config.yaml
n_layer: 9
moe_layers: [1, 2, 3, 4, 5, 6, 7, 8]
normalize_top_k: true
routed_scale: 1.41
balance_bias: false
norm: "rmsnorm"
norm_eps: 1e-05
lr: 0.00339
batch_tokens: 262144
Below are experts of layer 4 (counted from 0) of a mixture-of-experts language model. Rows are named router (the router's row for the expert), up (a neuron's input weights, with its number) and show model dimensions 0-159. Each number is 50 + 12 x the weight over its row's rms, rounded and kept within 0 to 99.
After each expert's rows: a language model's description of what the expert responds to. This comes from a sample of Wikipedia text that the model never trained on.

# expert 35
router:38 43 74 50 56 49 50 42 56 48 46 37 52 66 54 61 36 46 55 54 67 01 63 59 66 51 35 43 64 50 51 42 50 43 43 42 40 57 39 43 28 73 51 31 47 46 60 72 76 21 50 48 29 38 30 43 65 67 48 56 48 57 59 49 52 45 33 45 52 49 42 51 76 50 33 57 52 48 55 65 36 53 33 58 39 27 55 57 58 45 67 38 45 44 31 36 31 43 45 45 54 59 47 56 69 41 56 55 40 48 40 48 54 37 40 40 70 58 66 42 78 53 32 51 30 60 62 39 43 53 40 58 36 37 61 28 47 43 52 55 44 35 63 60 54 58 66 59 39 35 64 60 57 56 50 46 57 45 34 36
up0:35 49 61 40 27 54 52 70 59 42 52 51 25 38 47 66 36 51 68 66 53 45 67 38 63 53 73 56 67 49 61 67 26 44 41 42 65 43 67 33 65 32 55 27 44 62 60 50 50 53 53 42 58 50 74 48 57 54 64 57 47 68 52 51 37 50 38 57 42 75 65 44 35 27 60 61 41 46 53 58 54 44 62 71 42 44 63 60 39 55 62 48 38 37 45 68 50 83 36 43 38 39 59 43 58 66 33 50 53 40 47 48 46 45 59 42 52 53 49 67 60 60 38 30 76 30 63 53 47 57 35 63 52 66 59 58 52 50 52 45 67 59 61 51 48 50 39 52 49 52 32 49 58 84 65 44 62 38 72 53
up1:60 43 56 26 32 57 30 54 51 69 41 71 53 31 64 27 51 31 50 47 40 39 42 40 39 57 35 46 50 46 62 49 37 43 56 63 56 45 35 52 40 71 61 41 34 50 66 58 34 44 39 43 50 38 48 59 55 43 62 34 39 46 62 59 49 50 38 41 55 49 29 44 48 52 29 49 56 50 72 33 54 62 54 62 36 31 37 48 64 53 78 50 39 38 34 43 50 52 32 35 48 68 40 48 15 46 47 34 43 28 41 49 66 67 33 37 43 46 41 52 34 50 56 64 35 21 50 30 49 46 62 55 58 64 52 55 26 51 79 61 48 24 56 56 37 57 54 41 44 64 51 45 48 57 57 39 54 46 63 55
Institution name words. Words within names of schools, universities, places and organizations, such as University, Catholic, Art, Street, Georgian, local, village.

# expert 1
router:57 55 42 42 51 45 43 34 64 57 44 41 51 49 61 55 55 40 42 50 52 70 35 53 46 57 35 61 26 52 52 52 47 21 38 68 16 35 65 53 44 38 39 33 36 44 50 29 45 68 64 42 54 55 42 44 59 50 30 55 42 45 56 47 12 51 40 58 57 52 48 57 50 45 68 59 46 45 70 43 54 45 42 76 28 50 37 48 64 56 58 51 80 54 51 69 43 50 69 42 55 66 39 46 54 55 48 51 53 60 44 56 57 58 66 64 53 49 37 37 48 52 63 57 43 42 59 16 54 67 53 28 47 49 42 36 75 56 42 44 45 73 52 43 69 33 55 47 41 61 52 30 54 72 47 61 39 30 72 55
up1:41 61 55 51 75 42 50 65 50 39 41 57 38 45 43 50 44 60 47 43 37 59 55 44 42 31 59 56 33 29 55 69 52 46 38 44 57 49 67 30 44 63 53 52 43 67 58 52 36 49 42 48 20 38 56 35 33 22 28 58 47 46 60 43 58 42 44 39 38 52 63 52 73 55 52 29 58 36 68 50 42 69 68 55 60 51 53 75 52 38 45 61 53 50 58 55 37 44 74 40 56 43 48 33 47 59 60 64 37 69 69 50 60 55 38 68 46 44 35 52 76 45 32 56 46 78 69 40 74 42 57 50 36 67 34 46 39 26 38 53 51 57 44 49 38 38 41 52 45 53 35 32 57 59 70 43 33 40 61 47
up2:64 51 78 56 43 44 57 44 55 60 56 67 62 51 61 57 65 31 56 56 57 50 67 46 51 40 53 32 20 46 64 29 66 36 32 55 42 21 52 38 36 40 54 48 86 67 51 23 42 56 69 50 54 60 58 10 33 57 56 39 58 56 46 40 44 54 46 50 81 44 46 61 61 57 50 31 40 57 44 55 51 62 21 57 54 55 46 66 72 46 56 66 63 46 60 56 52 46 59 60 35 65 54 51 43 54 33 29 38 37 50 53 44 56 65 53 56 54 29 61 41 61 69 56 64 54 53 47 53 49 43 61 51 61 52 45 62 60 65 59 57 65 46 46 64 65 51 55 37 55 55 49 66 40 47 40 60 34 49 56
Mid-word Latinate stems. Middle and suffix pieces of long, often Latinate words in scientific or general prose, such as splic(ing), facil(ity), observ(ation), ab-nor-mal.

# expert 34
router:44 53 60 38 41 38 67 62 40 41 47 35 45 51 33 45 46 31 23 46 45 51 39 53 32 62 46 50 39 59 43 58 69 38 51 51 64 42 45 62 32 49 53 64 59 28 43 51 50 50 75 47 82 56 55 52 59 55 68 45 23 46 66 43 53 37 64 61 39 69 41 56 44 41 61 45 50 40 79 38 63 44 58 61 51 53 55 55 68 68 38 31 46 46 35 68 69 57 51 38 59 51 33 36 35 49 42 43 32 68 56 47 41 52 59 67 49 41 27 34 55 64 46 49 45 72 56 56 72 48 71 55 58 61 52 50 68 61 34 56 45 49 36 39 61 47 63 59 42 41 26 54 54 50 44 76 67 37 30 42
up1:49 49 48 50 44 51 43 41 50 47 43 68 46 30 55 34 56 39 43 45 30 31 48 39 61 72 57 44 61 41 69 50 71 54 28 52 46 47 57 64 53 54 65 42 55 36 34 43 37 44 67 40 34 33 41 46 37 59 58 55 32 47 53 52 53 39 69 42 38 57 33 52 79 52 54 48 42 38 59 63 55 41 40 63 31 65 63 64 63 70 36 55 48 47 44 52 73 51 45 32 26 51 50 40 62 33 52 39 31 45 40 52 65 49 53 69 20 58 60 51 56 60 67 49 53 51 31 26 61 80 76 47 50 50 54 51 46 42 34 31 48 45 34 59 74 31 57 24 60 50 43 53 54 50 55 53 63 39 57 55
up2:64 41 51 71 30 42 37 61 64 47 44 52 43 49 34 52 49 60 32 33 41 35 65 32 43 58 46 28 42 34 42 50 32 52 64 53 42 60 59 42 39 43 70 63 68 34 50 51 32 50 54 45 56 49 38 19 36 39 45 44 39 46 62 38 42 47 52 68 27 76 53 65 62 51 31 48 76 33 49 41 54 58 60 78 55 44 49 55 42 39 49 27 39 41 54 77 28 40 50 53 52 81 32 55 35 49 47 53 55 48 22 51 57 39 66 64 37 64 41 52 42 59 45 52 39 47 33 35 55 49 47 55 60 43 40 61 59 65 46 71 49 56 45 35 48 49 51 37 48 49 48 53 51 53 47 35 72 31 63 38
Relative words, word pieces. Relatives and demonstratives like which, that, this, who, where, plus mid-word pieces such as Fre-der-ic, Tou-ch-backs, law-suit.

# expert 16
router:54 44 62 28 43 49 50 49 74 25 29 41 58 71 29 41 58 64 59 69 43 45 53 57 46 66 45 64 58 44 46 39 61 65 41 53 46 77 29 50 84 46 44 60 61 38 67 92 61 52 41 54 65 44 49 53 47 48 62 33 62 31 50 48 57 25 52 36 44 51 46 65 60 42 57 52 59 61 44 48 56 38 49 58 48 47 52 37 48 34 66 48 43 51 58 36 63 35 68 44 56 65 57 43 44 70 57 53 61 69 15 54 54 65 62 73 63 56 43 40 52 52 34 64 41 52 58 58 50 38 43 48 54 38 35 37 45 53 33 55 59 57 31 54 52 56 51 50 73 56 54 61 45 36 44 57 58 45 37 68
up0:49 36 46 53 54 51 46 32 43 40 50 63 55 62 54 64 36 53 58 66 53 79 40 44 65 49 46 52 63 40 34 45 46 43 36 61 68 65 37 75 63 61 59 45 35 52 38 72 59 33 41 65 50 38 45 53 56 39 26 51 66 35 50 50 40 46 45 32 40 25 58 64 54 73 55 50 48 63 42 31 47 51 55 46 49 70 22 69 60 52 62 46 41 28 36 68 54 31 50 35 35 52 38 59 67 34 45 37 62 50 39 44 56 41 47 43 65 41 39 23 55 45 66 61 55 64 56 52 47 62 39 40 52 42 50 53 45 38 69 43 70 40 55 73 24 34 51 67 54 50 43 46 59 47 64 30 50 30 34 49
up1:52 63 51 56 33 42 72 40 60 58 48 47 38 52 58 69 54 63 58 31 52 47 52 44 53 60 47 72 57 75 66 42 53 69 52 61 70 48 44 72 47 45 46 28 40 38 41 69 48 58 55 53 43 56 43 48 27 30 63 62 47 48 55 51 45 50 49 34 33 60 50 72 48 37 52 27 47 47 52 45 45 59 49 38 51 33 36 00 57 40 64 65 61 54 46 40 54 36 33 66 43 30 50 77 62 43 38 70 53 57 51 66 43 47 46 55 32 49 51 45 43 49 29 40 54 30 35 57 65 59 23 63 44 42 35 44 69 33 45 55 46 37 52 50 59 52 32 47 69 51 50 53 46 44 34 54 41 58 61 59
Word-internal fragments. Second or inner pieces of words and names, like Ser-v-ite, Vol-v-o, Coond-ap-oor, plus digits after decade prefixes in award lists.

# expert 19
router:59 80 31 76 59 44 55 64 49 55 52 34 42 33 60 55 47 50 42 55 72 47 35 48 54 69 36 61 65 47 55 59 37 52 39 57 75 45 44 24 67 38 57 57 38 64 33 50 25 54 57 29 51 45 67 53 45 43 64 47 57 56 75 54 60 42 43 50 65 24 39 46 56 57 42 46 47 62 44 57 18 61 75 44 62 45 50 37 60 41 40 67 71 36 36 60 41 38 46 57 37 49 55 43 60 28 58 49 69 46 53 51 48 58 64 44 55 47 16 47 57 62 73 46 49 63 35 48 50 46 60 63 49 50 47 55 46 58 52 37 71 65 61 65 50 69 68 48 51 51 36 57 60 39 47 56 65 54 37 58
up0:70 59 44 64 35 49 65 48 31 59 52 32 44 41 45 52 57 54 59 46 38 62 48 57 46 61 57 69 38 59 42 51 47 70 35 47 56 40 46 34 56 45 42 51 52 62 65 58 43 80 39 43 54 54 51 65 40 50 41 41 68 52 59 38 43 57 53 55 48 38 76 53 42 31 43 47 53 62 55 50 55 69 64 49 68 45 45 41 47 30 46 64 62 47 47 74 78 73 45 43 46 40 71 43 32 60 71 47 44 57 58 15 58 57 39 48 49 48 38 55 35 39 33 45 65 39 64 48 86 42 60 39 58 52 51 48 53 66 37 52 31 64 46 55 36 35 43 53 34 63 38 46 77 21 43 57 34 51 68 56
up1:34 40 68 80 59 62 59 45 61 48 56 57 40 52 67 67 38 62 55 73 57 41 51 31 55 36 46 61 45 38 54 37 33 64 51 20 60 76 66 38 62 60 58 36 35 53 51 48 29 58 62 34 46 46 48 53 32 61 40 52 42 41 63 33 43 23 47 58 59 51 32 42 44 65 38 56 49 52 40 58 51 57 39 42 50 41 53 52 75 71 59 55 43 52 57 73 51 39 58 60 24 36 31 43 28 64 57 32 36 54 52 53 46 34 49 45 45 26 42 37 20 56 60 41 56 54 35 24 41 49 43 42 52 69 47 52 48 56 54 56 61 70 37 45 49 64 54 45 52 61 44 54 34 41 61 67 57 45 47 55
Conjunctions and auxiliaries. Clause-linking words and verbs after a subject, chiefly "and", plus is, has, also, may, were, or.

# expert 4
router:45 30 34 39 69 56 30 43 44 33 49 37 60 47 51 49 44 53 64 75 83 05 43 69 64 53 40 39 64 63 43 53 53 65 48 52 63 48 65 42 36 45 61 57 46 53 40 54 54 59 50 56 62 63 46 65 38 73 48 47 47 35 43 45 19 70 37 50 54 56 51 51 48 52 59 67 45 55 31 46 42 57 34 65 58 65 39 63 62 81 60 40 56 67 30 43 49 60 41 40 62 33 49 53 65 77 44 57 27 66 59 58 57 37 44 50 44 60 68 29 40 40 32 46 63 48 45 52 50 57 43 57 56 52 42 51 65 55 29 50 61 46 49 54 35 47 40 44 38 67 51 55 46 38 52 52 50 59 47 39
up0:38 59 49 55 37 34 33 39 53 56 41 50 60 56 64 34 62 35 43 55 72 67 47 63 61 54 69 58 36 82 61 53 20 41 73 41 68 41 43 56 71 42 54 34 51 55 64 54 55 53 44 69 65 51 46 66 60 55 60 41 58 65 66 54 51 51 61 55 45 45 41 39 61 53 48 32 48 30 75 47 59 62 64 45 39 60 65 50 34 45 55 71 51 54 58 48 28 48 20 40 45 50 44 48 77 41 42 58 40 55 39 77 63 32 34 38 39 38 63 52 46 40 22 47 37 47 47 49 59 48 36 26 61 61 57 34 53 61 74 47 49 63 51 44 37 34 47 61 46 61 57 49 44 57 49 39 39 51 43 49
up1:21 61 34 32 43 38 50 55 41 49 51 48 34 24 55 41 43 68 54 39 48 33 62 43 54 62 65 33 64 61 49 43 48 43 72 54 49 51 30 40 35 41 45 62 42 54 32 61 31 58 51 75 40 41 52 66 32 58 43 50 49 37 24 26 54 70 50 51 55 55 57 26 43 55 41 33 46 57 55 49 73 53 53 38 48 33 55 53 41 77 36 30 64 55 27 51 59 33 68 51 48 60 56 29 25 50 59 65 34 49 59 46 49 42 50 21 29 41 52 55 63 61 53 44 41 44 59 42 59 64 51 30 58 49 43 48 69 42 63 41 49 58 48 52 33 52 56 62 46 50 68 62 46 44 59 52 64 51 50 70
Foreign name openings. First syllables of Spanish, Arabic, Slavic and other non-English names and places, such as Kar, Car, Al, Mar, de, la.

# expert 25
router:42 31 54 57 34 63 56 67 38 40 48 44 64 44 34 53 58 60 38 53 41 61 81 52 30 59 69 50 57 60 41 60 52 64 60 32 69 38 50 62 46 43 54 33 37 62 26 55 65 39 43 49 45 35 29 45 48 49 37 37 45 58 78 56 50 68 54 30 55 42 31 61 52 51 73 33 55 35 56 46 45 26 47 47 37 48 39 39 53 36 28 45 37 76 56 42 23 42 69 58 42 60 67 48 60 54 43 50 44 15 42 58 50 60 35 41 56 53 39 45 58 65 61 53 40 39 34 70 54 55 73 41 31 37 49 45 41 52 50 47 33 49 61 65 54 51 61 65 51 49 74 43 48 52 58 53 47 62 42 46
up0:33 47 60 64 47 53 63 58 33 59 51 54 54 48 54 43 45 58 48 46 58 30 59 43 58 62 45 27 58 58 49 73 62 29 66 49 45 37 50 52 37 48 37 38 36 58 67 45 65 46 21 49 54 53 54 59 41 62 34 48 49 48 32 65 38 58 55 55 34 28 56 66 31 23 55 30 35 38 48 56 42 56 48 60 39 58 47 60 47 43 29 54 59 57 51 45 65 52 52 62 57 46 42 35 42 45 54 30 64 55 50 39 40 43 51 68 19 49 63 67 47 43 72 70 62 53 35 55 54 68 57 56 42 77 68 53 58 42 45 24 71 48 57 55 45 60 57 44 45 59 41 62 49 72 48 40 42 57 89 30
up1:43 60 46 78 38 53 58 57 33 32 61 49 41 48 67 63 52 59 41 40 49 72 44 40 54 52 61 35 38 55 47 46 62 37 55 27 51 43 63 54 51 45 60 65 44 47 44 50 50 44 33 73 76 59 48 45 49 40 58 31 51 48 26 50 41 58 56 38 36 58 63 66 57 35 52 39 58 63 59 26 58 58 61 78 38 35 67 49 36 66 52 35 60 71 51 67 42 60 37 32 41 24 50 64 48 67 48 59 61 59 48 42 43 47 51 64 48 60 42 31 59 30 51 48 71 45 60 58 37 64 45 42 56 64 38 34 53 47 38 37 60 52 64 37 45 50 61 25 48 39 49 18 53 63 65 77 63 51 49 46
Sports and election tables. Numbers, pipes and header words in sports statistics and election tables, such as League, Cup, Votes, goal differences and vote percentages.

# expert 0
router:38 62 41 63 46 53 46 71 40 47 63 45 45 47 56 48 52 37 38 48 71 62 52 44 42 62 59 34 65 25 41 45 52 49 60 70 47 50 39 34 37 69 58 58 52 55 36 49 35 45 54 45 80 54 71 52 57 51 51 59 37 59 64 35 58 63 56 56 62 49 72 46 56 43 39 53 52 27 32 43 49 40 55 59 45 68 30 34 48 28 61 36 43 29 57 31 61 54 75 52 60 55 44 44 44 39 37 65 70 47 20 41 37 48 57 55 52 42 56 55 69 42 43 71 58 50 53 59 62 49 58 43 63 48 63 63 48 33 54 34 60 62 63 48 33 57 79 44 71 38 61 62 36 48 57 45 63 39 76 74
up0:54 39 62 51 51 38 62 48 51 31 61 50 55 42 62 41 32 64 50 47 82 40 32 57 35 40 41 33 64 45 65 55 50 78 43 52 59 66 61 39 48 70 50 28 71 61 45 47 58 59 72 61 44 61 45 58 39 38 38 36 25 61 59 46 50 50 54 56 57 49 69 52 43 66 52 41 53 35 65 52 47 34 40 60 51 26 70 47 78 57 37 42 69 56 55 53 51 48 56 49 57 60 56 55 73 34 49 48 31 40 65 39 57 51 54 64 30 34 42 55 53 60 22 23 62 65 50 46 47 46 49 53 53 66 60 47 46 44 43 80 42 50 63 32 60 30 63 50 66 39 52 50 60 48 65 32 57 35 50 58
up1:61 40 71 70 61 39 49 56 42 62 33 60 47 64 49 63 49 45 44 58 58 25 67 38 50 41 48 28 43 41 60 49 23 56 55 28 71 72 36 64 41 59 31 40 25 40 50 42 31 46 56 44 33 45 28 73 46 39 49 58 50 65 63 37 33 46 55 41 33 44 58 65 47 59 50 40 45 55 50 61 59 48 62 42 35 37 62 47 41 47 30 57 61 51 48 50 56 43 49 59 58 12 34 57 49 49 48 46 22 62 58 57 63 38 59 61 51 47 48 42 55 55 50 56 60 47 53 44 57 25 83 46 75 42 41 75 29 46 52 48 61 50 61 44 46 55 40 48 45 80 48 55 52 58 38 47 53 43 52 44
Clause-linking prepositions. Prepositions and conjunctions opening a phrase or clause in narrative prose, such as after, with, during, when, against, at.

# expert 7
router:50 52 43 35 67 63 76 70 55 45 53 55 35 49 47 39 55 65 32 60 56 40 44 62 77 37 38 57 33 60 61 58 66 52 60 74 27 40 56 32 55 47 67 41 38 38 76 48 61 58 58 45 64 59 60 49 38 47 54 50 50 28 24 65 29 52 44 64 56 56 63 46 36 40 44 76 67 68 57 33 70 55 53 56 56 63 56 52 69 42 51 43 54 57 39 50 34 53 58 46 49 53 38 48 37 60 54 54 32 57 42 36 49 46 45 54 43 62 48 46 67 68 62 43 56 52 77 48 56 58 52 67 57 57 41 40 67 62 30 33 26 50 46 44 42 68 25 45 32 43 42 54 78 58 47 63 40 59 48 38
up0:41 47 39 56 46 48 63 56 31 50 59 58 42 46 57 60 58 55 46 50 27 29 68 52 50 58 49 46 37 71 54 35 58 72 37 27 36 50 32 65 67 59 55 64 47 61 52 62 54 86 54 45 74 59 83 32 44 49 38 37 47 42 28 50 41 55 50 41 65 41 42 42 42 55 43 56 65 52 64 38 83 48 57 44 52 44 47 46 46 58 55 34 23 28 53 40 46 47 56 46 46 62 53 52 35 67 23 42 68 52 34 60 77 46 43 49 51 49 38 44 68 40 44 38 53 44 51 47 61 45 42 59 53 55 53 59 38 51 41 41 53 30 49 58 37 41 46 77 60 34 53 73 64 45 60 46 76 54 57 56
up1:54 64 61 26 47 48 52 35 51 74 48 75 48 43 52 39 44 54 45 56 61 22 46 41 44 50 54 45 37 54 36 43 59 45 45 67 52 40 54 32 57 45 56 53 53 48 42 72 46 47 45 52 41 76 68 46 47 67 51 49 49 40 56 55 42 64 77 36 45 44 55 49 46 37 32 33 24 60 53 47 56 51 41 46 37 43 35 48 62 63 40 83 42 50 60 61 62 60 55 42 49 60 36 41 43 47 61 63 59 65 64 16 66 54 59 45 42 46 40 53 48 45 50 30 35 37 51 47 64 40 51 45 36 67 39 26 74 37 39 64 36 54 60 54 26 48 61 41 70 57 63 29 73 48 59 46 52 82 47 56
Title and word starts. First pieces of words inside song, album or film titles and names, often after a quote mark, such as Bre(ak), Wild, High.

# expert 30
router:51 63 42 54 21 38 63 51 30 65 60 51 47 43 38 59 31 57 37 60 58 38 66 40 65 54 28 56 46 39 46 60 41 54 55 33 52 41 42 56 55 30 45 68 45 46 32 61 34 63 28 68 52 79 64 56 35 49 66 73 38 43 60 47 70 33 37 35 52 56 66 60 61 44 31 39 31 71 33 42 46 50 40 72 68 56 33 70 41 50 53 56 43 71 75 50 48 71 44 59 30 40 46 56 58 50 63 52 59 47 52 40 47 51 34 37 34 37 39 53 38 46 57 43 66 66 30 43 43 59 40 40 49 54 36 58 57 47 52 59 54 44 38 59 46 56 63 75 55 60 41 56 48 64 55 31 67 58 53 55
up0:43 57 46 39 51 33 46 50 39 82 71 45 51 52 38 68 43 39 52 59 53 59 70 37 73 52 48 58 48 61 58 40 32 50 53 57 44 66 33 42 57 48 21 51 59 58 48 49 62 51 64 43 36 50 49 45 51 62 54 49 41 36 34 51 50 43 49 63 45 44 60 43 64 63 54 35 51 33 54 69 59 44 50 43 67 71 55 39 66 60 39 49 65 47 44 69 49 67 43 32 30 51 58 67 69 56 45 48 63 42 43 43 60 44 51 48 37 53 56 56 47 60 52 50 23 69 46 46 48 70 39 50 85 91 66 56 38 51 47 75 61 45 59 63 48 50 61 58 68 72 74 63 61 52 33 61 49 36 49 63
up1:36 48 74 79 39 58 54 69 71 72 49 45 72 54 52 53 47 39 48 27 49 42 56 45 39 49 47 72 57 51 62 52 60 66 47 57 62 54 53 32 48 44 49 54 58 87 59 51 63 46 46 36 69 61 49 49 63 53 51 62 74 51 48 66 43 43 57 62 52 47 70 36 50 40 71 50 28 48 38 31 56 38 58 56 48 50 22 60 47 47 49 51 43 54 62 66 67 47 41 73 66 30 52 59 62 34 54 31 40 28 55 57 64 51 65 43 24 28 56 49 34 50 52 38 53 57 40 32 74 46 29 52 38 45 58 57 50 61 40 72 64 37 61 44 45 54 57 58 53 56 52 54 51 38 52 33 46 45 46 36
Pronouns and articles. Possessive and subject pronouns, articles and "to" in narrative prose, e.g. his first exhibition, He would, a trot, Frost's.

# expert 31
router:47 46 48 51 47 57 27 37 65 48 50 38 48 52 54 37 72 44 39 48 61 32 33 54 67 29 73 48 54 69 57 57 66 72 48 63 53 52 71 34 39 54 72 56 53 51 57 46 50 62 54 38 59 51 28 54 40 85 58 48 57 27 27 53 31 65 49 51 50 68 60 47 43 51 49 44 59 54 43 52 37 45 40 59 55 64 61 38 52 81 46 55 58 58 53 50 60 43 56 49 49 22 36 57 66 45 56 68 72 63 63 39 44 54 53 64 55 59 45 42 37 59 52 50 82 29 41 53 50 63 53 67 63 40 40 58 62 41 34 52 37 67 48 44 43 37 40 31 47 62 41 65 54 54 56 68 20 51 59 34
up0:68 46 43 54 61 49 42 37 38 45 59 70 58 60 56 60 26 41 18 39 63 55 52 28 49 40 59 37 54 41 75 51 52 53 44 58 47 52 50 53 25 32 55 61 61 45 56 48 57 53 55 35 55 76 57 72 37 37 36 46 52 22 33 44 40 53 58 80 65 65 58 46 46 43 75 22 39 53 50 40 49 57 64 34 29 65 55 32 57 51 56 41 60 46 37 58 50 43 34 35 57 53 50 69 42 51 28 60 34 32 41 51 60 55 52 62 19 59 27 58 43 41 44 47 48 38 59 48 60 36 44 39 39 35 42 66 50 59 60 62 64 33 35 45 51 43 40 62 37 47 47 58 45 44 47 58 61 62 57 56
up1:72 49 44 54 37 61 38 41 53 51 41 50 59 54 65 47 38 54 36 38 60 51 57 23 31 66 50 54 27 47 32 37 70 46 41 28 54 41 25 63 50 56 54 50 42 52 58 53 37 47 51 44 57 42 32 69 54 83 42 40 54 43 41 31 33 63 65 30 67 59 44 55 47 54 61 63 40 64 32 65 54 42 38 29 70 55 28 46 50 58 52 70 41 48 44 66 48 44 52 49 39 71 77 50 65 53 42 48 80 24 49 63 52 54 48 34 43 50 56 57 64 62 48 50 75 57 44 60 63 49 44 67 44 64 32 57 36 42 60 55 68 32 40 50 52 44 38 66 50 75 49 51 56 36 52 49 60 50 58 44
Surname middle pieces. Middle or second word pieces inside surnames and club names, often after an initial letter, such as D-amm-ers, Mc, Ros, Stap-enh-ill.

# expert 27
router:47 68 49 58 65 58 45 75 57 49 50 61 37 47 13 40 58 47 48 51 63 44 58 42 28 54 55 64 36 66 70 62 46 66 50 57 72 66 70 38 52 37 48 31 61 49 58 60 60 50 45 30 54 63 55 51 57 44 58 39 40 54 70 58 54 40 38 49 50 29 40 41 27 38 50 47 52 31 51 55 45 42 66 39 33 37 55 70 42 24 51 53 20 45 72 61 72 41 48 59 60 59 52 50 50 40 59 32 49 36 44 35 40 50 63 61 55 47 60 40 40 35 64 53 61 48 59 62 35 46 44 55 28 58 51 41 67 57 56 58 50 67 51 39 50 50 41 42 74 27 53 62 56 34 46 58 71 27 62 62
up0:49 49 47 65 67 77 55 35 66 57 45 61 34 55 51 33 33 41 53 61 40 84 56 45 57 61 58 43 59 36 56 52 47 47 74 40 49 52 74 47 64 59 51 52 41 43 58 58 61 46 39 60 35 52 43 36 56 44 45 59 32 57 59 33 50 33 50 47 52 35 48 50 28 68 43 71 45 50 50 44 54 47 50 65 65 44 62 32 57 38 63 63 58 42 79 58 44 22 21 47 36 52 62 63 64 53 25 48 42 70 45 33 49 68 56 59 53 40 26 62 59 45 37 57 55 44 50 49 47 57 68 42 58 41 34 59 55 73 54 47 56 46 81 33 47 51 50 36 50 54 60 48 58 59 75 62 47 33 51 67
up1:73 53 27 56 47 51 47 68 43 71 44 35 40 25 46 42 40 66 53 56 34 65 64 70 57 64 66 42 51 47 44 47 56 60 32 38 68 48 25 44 46 66 58 22 56 66 27 62 34 48 45 64 47 42 48 55 65 33 59 39 60 50 47 54 44 57 44 55 33 52 41 63 41 49 56 55 57 60 39 64 53 45 45 29 63 61 44 34 19 50 35 46 44 44 56 35 52 50 48 42 29 50 46 75 76 51 38 59 37 56 53 32 67 40 38 55 41 57 45 44 75 37 26 62 70 59 47 41 47 73 44 58 56 59 61 50 62 66 31 42 64 58 57 36 60 37 61 53 48 69 50 59 61 38 50 61 57 45 43 39
Clause-ending commas, dates. Commas closing a clause or date phrase, plus month names and time nouns, such as "in 1982,", June, year, and sentence-initial There.

# expert 21
router:44 35 65 44 34 33 60 35 61 60 70 43 42 50 54 44 62 45 67 54 57 65 39 64 47 54 34 59 47 48 40 53 57 51 27 65 48 51 69 44 61 59 62 56 65 49 59 37 47 55 53 60 69 54 54 65 57 65 50 41 61 56 37 64 30 30 47 68 34 46 33 44 47 59 58 68 57 24 48 52 23 34 68 61 39 52 43 48 46 73 82 43 42 42 48 55 48 63 46 68 60 59 55 55 81 62 40 40 33 43 39 65 63 51 55 60 50 60 54 49 56 44 42 40 36 48 46 67 62 68 52 28 72 55 52 34 54 67 45 46 57 49 32 59 51 27 61 53 27 57 54 43 21 50 55 50 38 32 59 33
up1:71 28 36 58 40 46 48 50 51 57 54 60 39 40 67 67 64 49 44 33 45 53 66 40 62 53 52 50 52 26 44 52 76 66 29 47 31 48 61 56 69 68 75 58 52 69 40 37 43 42 52 47 56 37 61 42 55 37 68 50 58 48 50 64 50 52 35 54 54 52 59 30 76 59 39 53 50 56 67 52 74 71 67 39 34 27 26 27 70 39 65 43 52 38 37 37 58 58 47 67 63 71 59 60 64 63 34 42 60 33 48 53 37 60 33 57 53 65 53 53 37 40 46 45 36 43 52 58 42 59 52 50 25 68 64 25 52 45 49 48 27 47 51 38 37 55 51 54 59 60 52 55 39 42 48 41 43 51 57 51
up2:68 48 52 72 49 59 61 53 57 60 54 56 48 66 47 70 36 54 53 36 54 57 20 49 49 74 56 52 38 29 73 36 41 63 67 38 59 54 42 41 63 50 33 47 58 50 50 67 55 54 63 58 64 61 50 50 45 49 33 56 39 67 61 44 36 55 41 59 40 43 71 48 52 46 37 57 58 24 52 48 22 27 45 41 50 52 54 29 36 42 47 24 41 67 35 43 43 37 68 72 29 69 57 50 26 66 47 60 47 46 60 58 43 26 37 51 43 70 49 46 56 36 41 48 36 71 33 78 47 47 63 35 35 64 51 60 52 71 53 64 51 59 35 53 52 53 38 44 48 45 57 51 37 48 48 55 42 63 48 70
Place-name endings. Final pieces of foreign proper names and places, especially Slavic, German and Spanish, such as -burg, -ville, -shire, -ova, -ia.

# expert 22
router:45 46 73 42 42 52 42 38 52 69 55 36 63 49 38 53 56 55 76 54 55 37 81 39 41 48 52 50 71 51 47 55 41 48 46 29 47 67 55 44 56 59 51 48 54 72 50 56 65 25 49 57 50 43 40 47 51 52 50 56 46 76 39 63 32 57 57 34 35 50 51 47 56 49 40 44 56 48 16 40 19 58 46 40 45 56 69 58 41 53 42 39 47 53 62 42 17 53 37 62 52 55 44 75 68 34 31 39 50 61 57 62 64 50 43 48 55 49 70 54 57 38 48 63 24 67 54 53 36 54 49 34 44 63 45 38 44 36 48 47 40 59 69 73 57 65 38 30 51 67 64 63 54 32 53 34 40 51 27 52
up0:58 65 48 46 46 51 38 52 49 62 65 77 29 44 62 37 37 45 79 62 50 53 35 42 58 66 52 57 56 49 60 49 56 59 48 38 58 57 48 50 49 53 57 33 61 47 43 31 46 23 54 63 53 28 54 39 61 46 40 70 59 67 49 63 49 45 46 41 33 44 48 63 80 54 56 88 44 15 33 45 56 49 49 39 31 79 58 47 26 56 37 37 38 30 32 46 44 53 47 42 35 54 28 67 62 50 43 34 54 46 56 50 44 62 49 55 50 50 35 44 58 39 50 41 43 32 47 48 57 54 56 49 43 51 62 54 49 46 53 37 51 64 36 55 44 39 79 35 77 54 55 58 52 32 58 65 45 38 64 46
up1:47 30 59 75 48 42 47 47 49 55 61 74 58 61 56 73 35 44 56 48 67 56 44 48 49 73 67 36 47 54 55 50 48 45 47 49 88 38 43 66 41 56 45 36 46 37 44 55 36 53 42 48 43 72 43 61 41 58 28 41 57 59 59 66 32 44 51 48 68 42 66 45 53 53 55 48 53 43 41 53 49 64 17 54 55 67 46 54 52 56 51 29 47 55 59 73 25 37 49 59 31 62 44 61 75 47 49 72 47 55 32 50 68 48 50 38 36 67 58 51 50 51 79 43 38 41 35 44 59 68 48 33 43 42 45 60 60 61 59 49 53 48 52 23 56 58 78 53 33 64 50 54 64 47 51 24 47 57 56 32
Infobox dash bullets. "- " bullets beginning infobox fields (Full name, Date of birth, Species), Personal information headers, and football position codes MF, FW, DF.